Experts of a small language model.
Size: 10 layers, 54.3M parameters.
Below are experts of layer 3 (counted from 0) of a mixture-of-experts language model. Rows are named router (the router's row for the expert) and show model dimensions 0-127. Each number is 50 + 10 x the weight over its row's rms, rounded and kept within 0 to 99.
After each expert's rows: "comes before" lists some tokens at least twice as common just after its tokens as in all text; "gets" lists some tokens that make up at least twice as much of what it gets as of all text. This comes from a sample of Wikipedia text that the model never trained on. Tokens count by the router's weight.

# expert 48
router:41 51 60 63 46 53 60 48 20 61 59 56 50 36 50 49 65 41 33 17 54 69 52 61 40 47 50 42 49 61 67 67 38 62 53 41 73 55 35 78 44 55 71 38 55 55 46 51 36 52 30 41 54 46 54 49 50 57 54 42 30 37 66 44 37 53 38 62 47 55 51 24 61 33 61 48 51 57 24 54 51 45 47 51 41 34 60 56 52 54 52 37 39 48 26 43 32 50 59 43 49 57 45 50 50 30 45 34 43 38 55 62 38 59 27 78 56 44 73 61 57 48 56 49 66 51 49 49
comes before: " the", " a", " his", " be", " their", " its"
gets: " of", " in", " to", " on", " for", " from"

# expert 24
router:58 35 42 41 54 50 51 71 33 47 56 25 54 39 38 53 76 47 64 39 41 35 69 55 51 47 43 54 52 50 74 57 49 55 48 53 62 48 80 41 56 49 19 38 57 50 44 45 57 48 55 71 41 60 51 53 52 66 54 60 38 56 39 54 51 60 53 53 64 37 51 54 45 62 45 51 45 31 54 54 39 57 44 56 64 55 44 55 54 38 55 59 46 55 35 37 50 33 46 48 57 62 52 32 36 64 55 48 44 44 51 40 45 59 48 39 37 49 46 61 40 62 31 51 59 39 39 47
comes before: ":", "\n", "-", ")", " (", "---|---|---|---|"
gets: ":", " /", ")", ";", " •", "|---|---|"

# expert 49
router:52 51 59 67 43 55 46 43 56 42 41 40 65 48 61 41 51 47 52 48 49 48 39 66 60 48 46 60 47 45 37 46 78 53 47 50 29 60 54 32 49 59 55 55 50 51 41 61 29 61 49 48 47 42 52 53 72 55 23 51 70 53 46 58 19 44 38 44 32 57 41 65 53 56 33 51 47 59 50 48 48 46 43 49 39 54 60 44 59 36 56 70 45 49 34 47 32 63 49 54 48 57 67 48 37 57 46 65 44 65 68 45 42 31 46 76 71 52 52 70 70 52 71 65 44 44 56 45
comes before: " and", " the", " which", " but", " he", " a"
gets: ",", " and", "),", " but", " while", "\","

# expert 52
router:51 45 55 49 55 49 48 49 56 59 63 53 55 40 60 56 64 63 51 36 54 54 58 45 63 50 57 44 42 43 44 53 56 72 52 55 73 54 53 68 47 55 41 43 39 52 40 39 58 70 43 49 45 43 52 33 60 71 42 60 60 62 48 58 45 60 44 42 43 50 53 50 13 52 47 51 42 42 53 71 49 55 45 59 44 32 44 57 67 45 49 42 24 75 49 48 53 52 52 29 35 58 61 45 43 45 44 45 50 70 48 43 56 81 50 63 44 34 31 41 62 42 31 38 51 27 39 59
comes before: "\n", " ", " 0", " 1", " 2", " 3"
gets: " |", ";", "---|---|---|---|", " 0;", " 1;", " 2;"

# expert 30
router:47 47 35 46 50 50 48 50 47 64 43 49 57 43 39 59 51 56 66 58 48 38 41 66 45 45 68 62 46 45 51 39 52 56 39 49 49 49 50 76 51 53 60 42 35 48 53 36 61 65 23 55 34 41 66 43 50 34 45 22 46 62 32 73 63 46 53 50 57 55 52 67 57 63 52 49 50 52 63 37 58 36 63 46 47 57 49 67 54 43 54 55 53 49 54 58 51 56 48 49 40 53 51 37 53 53 57 50 38 50 54 35 63 42 32 42 53 55 34 32 27 69 53 58 38 41 56 61
comes before: " of", ",", ".", " and", " in", " were"
gets: "s", "es", " people", "ers", "y", " members"

# expert 60
router:53 49 45 48 64 51 42 58 40 49 48 29 48 49 52 54 67 35 64 44 51 42 56 51 56 55 40 66 62 42 48 61 73 63 53 50 53 55 52 33 63 56 44 32 65 49 36 47 54 47 57 64 57 64 49 60 64 59 53 66 48 43 47 43 46 68 53 50 37 51 56 45 55 55 41 47 53 34 62 71 43 57 54 54 53 45 27 52 53 31 54 52 52 51 51 42 39 56 41 54 41 44 51 37 33 56 58 44 41 40 55 40 55 55 60 51 53 56 37 65 38 54 33 49 37 45 42 53
comes before: ":", " by", " a", " an", " (0)", " career"
gets: " /", ":", " is", "-", " was", " by"

# expert 3
router:67 45 59 43 53 41 45 27 57 52 53 50 66 45 41 49 66 47 50 68 53 56 66 46 59 51 55 39 53 57 87 51 59 52 38 34 50 63 49 39 55 44 66 58 53 47 50 46 51 55 63 33 50 49 48 58 81 53 50 51 38 56 53 63 52 53 44 54 50 48 46 29 53 54 43 43 39 61 45 43 48 51 44 49 42 53 53 47 54 48 47 54 43 68 45 56 39 32 48 48 56 57 77 44 34 61 63 52 61 52 55 53 47 33 51 68 51 61 50 55 38 53 47 25 43 51 72 61
comes before: "\n", " The", " In", " He", " It", " This"
gets: ".", ")", "\"", "),", ").", "}"

# expert 19
router:53 50 33 55 51 46 33 59 48 52 43 30 57 57 51 66 51 53 46 36 55 54 32 49 41 39 42 59 41 43 43 50 55 60 61 44 56 43 42 55 53 48 36 34 38 71 28 28 64 50 41 35 46 54 56 43 56 78 31 44 54 58 42 51 54 32 62 43 42 52 48 47 54 32 45 53 49 48 47 49 51 70 37 58 35 43 40 56 62 45 23 50 45 62 56 38 29 36 54 52 41 52 31 34 49 42 41 63 55 46 47 68 59 43 51 52 32 49 62 42 57 45 57 53 46 42 42 62
comes before: " |", ";", " 0", " /", "th", " 0;"
gets: " 0", " 4", " 2", " 3", " 1", " 6"

# expert 40
router:41 30 21 49 48 35 31 32 41 57 63 52 50 49 16 54 47 59 38 43 47 66 53 69 54 63 51 48 47 57 40 42 51 41 55 62 38 45 50 42 49 44 47 53 69 62 54 47 58 59 52 56 51 49 64 61 58 52 46 53 60 57 61 50 56 73 44 56 58 70 44 42 60 57 47 45 42 59 47 39 67 49 49 43 46 45 50 41 60 42 59 40 47 54 46 63 45 18 53 50 34 49 59 59 58 60 60 42 55 63 48 57 55 23 64 60 51 53 59 51 53 27 66 50 42 45 57 64
comes before: "\n", " The", " In", " He", " It", "S"
gets: ".", " (", ").", "(", "\".", ".\""

# expert 36
router:57 45 53 54 66 44 63 60 43 43 57 33 62 35 44 50 50 59 55 29 43 46 51 67 46 55 44 42 58 49 70 59 72 43 52 43 46 38 74 42 36 26 35 53 37 47 49 40 50 38 53 56 47 54 53 56 66 56 53 33 39 48 47 71 50 41 45 48 52 56 49 58 55 43 49 46 52 45 44 59 58 45 52 51 53 64 55 59 49 37 47 53 36 49 42 45 47 30 64 58 52 59 44 57 41 57 51 65 51 63 56 53 57 49 42 51 48 50 55 62 43 56 22 47 69 53 50 40
comes before: "\n", ")", " (", " –", " UTC", ";"
gets: ":", ")", ",", ";", "N", " /"

# expert 9
router:47 49 50 43 46 52 42 34 67 51 49 53 60 54 44 55 45 45 57 59 49 45 47 59 62 48 56 56 39 50 51 50 47 57 42 49 62 52 48 41 52 32 63 59 45 61 44 53 34 57 54 31 47 49 52 51 61 58 38 57 61 54 50 52 48 80 44 46 54 59 48 55 55 52 44 50 57 42 40 34 66 43 47 48 46 45 57 51 55 58 63 44 53 58 36 41 26 51 47 64 60 64 63 49 53 30 51 48 51 31 63 66 51 39 43 71 40 67 58 58 58 45 56 29 31 59 73 41
comes before: "\n", " The", " and", " In", " He", " It"
gets: ",", ".", ")", "\"", " de", "),"

# expert 44
router:50 46 46 50 51 47 46 54 44 57 46 56 59 72 41 33 38 62 63 49 54 41 55 56 57 47 53 47 51 51 45 59 61 59 38 40 52 43 43 61 49 30 68 72 40 67 59 52 53 58 48 44 45 47 56 60 39 46 36 34 55 64 42 45 47 63 47 50 52 57 45 44 49 39 44 38 48 55 48 48 57 44 51 43 41 42 53 59 50 48 54 69 49 60 50 54 53 54 51 42 46 65 60 53 56 42 48 30 51 51 57 51 67 40 48 51 31 78 55 58 36 50 36 35 49 68 55 44
comes before: " ", "\n", " —", " 0;", " 1", " 3"
gets: " |", ";", ":", ",", ");", " 0;"

# expert 46
router:48 54 48 62 79 51 58 47 44 53 50 33 57 53 57 54 69 60 52 34 51 83 62 52 43 50 54 37 52 53 64 58 29 62 51 51 50 47 52 65 54 37 61 32 58 52 50 56 58 46 37 47 53 47 44 37 44 55 49 39 40 44 43 59 48 52 44 51 64 63 33 46 62 33 52 46 46 56 47 55 63 51 49 50 53 26 41 45 53 43 33 55 55 54 55 62 24 65 57 57 54 42 66 54 62 50 45 42 54 54 58 60 34 73 35 69 47 41 60 52 70 36 56 52 50 42 32 49
comes before: " the", " a", " his", " their", " an", " its"
gets: " of", " in", " by", " for", " on", " with"

# expert 7
router:50 36 42 49 44 50 48 52 68 50 53 44 45 65 56 45 41 60 62 50 63 49 67 46 57 48 54 47 52 65 54 44 36 44 39 47 28 45 52 77 48 72 55 51 44 67 48 44 35 41 44 61 57 61 63 46 44 54 44 24 56 44 41 70 52 46 53 44 56 35 45 38 47 36 49 50 48 59 52 39 74 53 49 45 43 70 60 58 48 59 46 28 70 58 36 54 48 51 53 61 38 53 68 56 56 59 41 44 53 32 53 38 54 58 46 60 60 44 60 17 47 59 20 59 50 53 52 46
comes before: "|", "\n", "-", "==", "The", "==="
gets: "\n", "====", " chart", "о"

# expert 8
router:51 44 43 59 58 40 52 60 57 55 44 39 48 58 38 56 69 55 42 43 54 49 42 65 39 45 43 65 51 40 35 47 51 47 52 46 47 56 48 43 60 50 40 40 43 49 40 44 62 59 51 51 43 60 54 44 52 75 26 43 50 64 52 54 45 36 61 55 39 43 49 44 42 53 66 52 57 43 47 53 64 53 44 55 63 40 52 58 53 37 18 39 60 54 49 44 54 38 55 47 44 64 25 45 38 65 53 66 51 53 60 52 63 62 49 49 57 49 53 38 52 52 51 45 57 28 41 70
comes before: " |", ";", "·", " Lemmon", "/", " -"
gets: " ", " 0", " 1", " 3", " 2", " 4"

# expert 12
router:56 52 63 43 39 49 50 29 66 54 44 46 57 52 53 27 37 37 74 46 62 49 86 48 44 40 57 63 52 40 57 47 57 46 45 46 43 44 53 59 56 49 73 44 45 49 54 42 40 63 47 54 43 55 58 66 46 48 55 38 24 47 41 43 42 30 57 54 70 48 70 48 52 64 60 42 57 57 50 39 64 53 50 62 45 57 74 71 53 48 83 51 33 54 57 54 57 59 48 56 53 31 58 56 36 67 51 68 59 49 50 54 37 49 38 54 32 62 51 57 40 54 23 42 67 52 32 58
comes before: " of", ",", ".", " and", " in", " for"
gets: "s", " Council", " government", " Party", " Committee", "a"

# expert 53
router:60 41 44 46 49 51 53 28 76 69 47 50 49 27 53 49 60 56 37 39 50 46 50 35 65 52 48 46 61 67 44 50 26 67 69 50 46 63 51 55 51 76 57 54 40 48 44 25 63 44 42 51 42 59 48 60 52 44 68 62 50 54 55 45 43 77 36 49 41 55 55 50 32 42 46 40 47 38 55 70 38 44 48 60 53 41 50 55 49 42 55 50 60 70 51 35 54 61 55 31 48 61 63 81 55 38 36 58 44 54 50 38 42 48 47 42 40 42 30 47 51 39 41 57 52 50 29 53
comes before: " ", "\n", " 0", " 1", " 2", " 3"
gets: " |", "|", "---|---|---|---|", "|---|---|", "|---|---|---|", "|---|"

# expert 38
router:52 46 44 49 62 48 55 50 47 55 53 47 53 58 65 61 62 61 29 38 45 65 56 47 35 46 44 53 42 50 78 53 22 48 61 41 57 64 34 60 65 57 56 53 67 53 52 59 54 63 39 34 54 41 49 43 47 61 57 52 31 38 55 55 32 57 34 42 51 51 57 59 60 38 37 59 45 47 46 50 59 60 53 44 61 32 52 51 54 50 66 44 34 46 35 47 41 50 55 66 53 37 43 59 50 33 39 39 59 40 54 40 43 64 46 73 69 50 57 51 46 38 70 46 67 61 51 43
comes before: " the", " a", " be", " his", " an", " their"
gets: " in", " to", " of", " by", " from", " on"

# expert 27
router:48 40 46 56 50 46 37 46 45 59 58 41 43 61 52 58 52 41 59 56 58 30 57 54 47 46 56 43 48 61 51 43 55 36 45 48 64 53 48 67 51 59 35 43 42 70 55 40 48 44 52 52 56 58 51 61 52 61 59 37 68 51 37 64 45 26 54 47 57 38 46 32 53 64 58 48 44 68 52 48 77 51 41 45 52 65 53 49 57 59 42 25 59 36 37 53 47 50 49 55 61 51 52 51 54 62 47 39 49 44 51 23 43 67 47 60 80 47 68 50 50 58 21 66 63 54 43 52
comes before: "-", "|", "\n", "==", "The", "==="
gets: "\n", " UTC", " Succeed", " Full", "Mc", " Anglo"

# expert 37
router:44 41 25 50 54 52 37 38 52 71 48 49 68 55 54 35 38 49 53 44 46 49 61 50 54 44 72 43 53 53 71 50 46 55 42 48 31 43 43 57 42 55 53 67 60 45 53 35 51 65 58 43 56 45 52 50 42 47 65 43 69 52 64 49 49 51 55 45 65 58 41 38 46 38 59 34 49 58 40 45 64 49 48 42 54 63 64 42 53 61 49 46 49 46 62 61 43 49 48 49 50 67 68 65 42 40 58 47 45 43 55 54 48 43 57 35 54 55 44 69 56 52 51 29 53 53 62 43
comes before: " |", "th", " years", ";", " May", " March"
gets: " 2", " 1", " 4", " 3", " 5", " 6"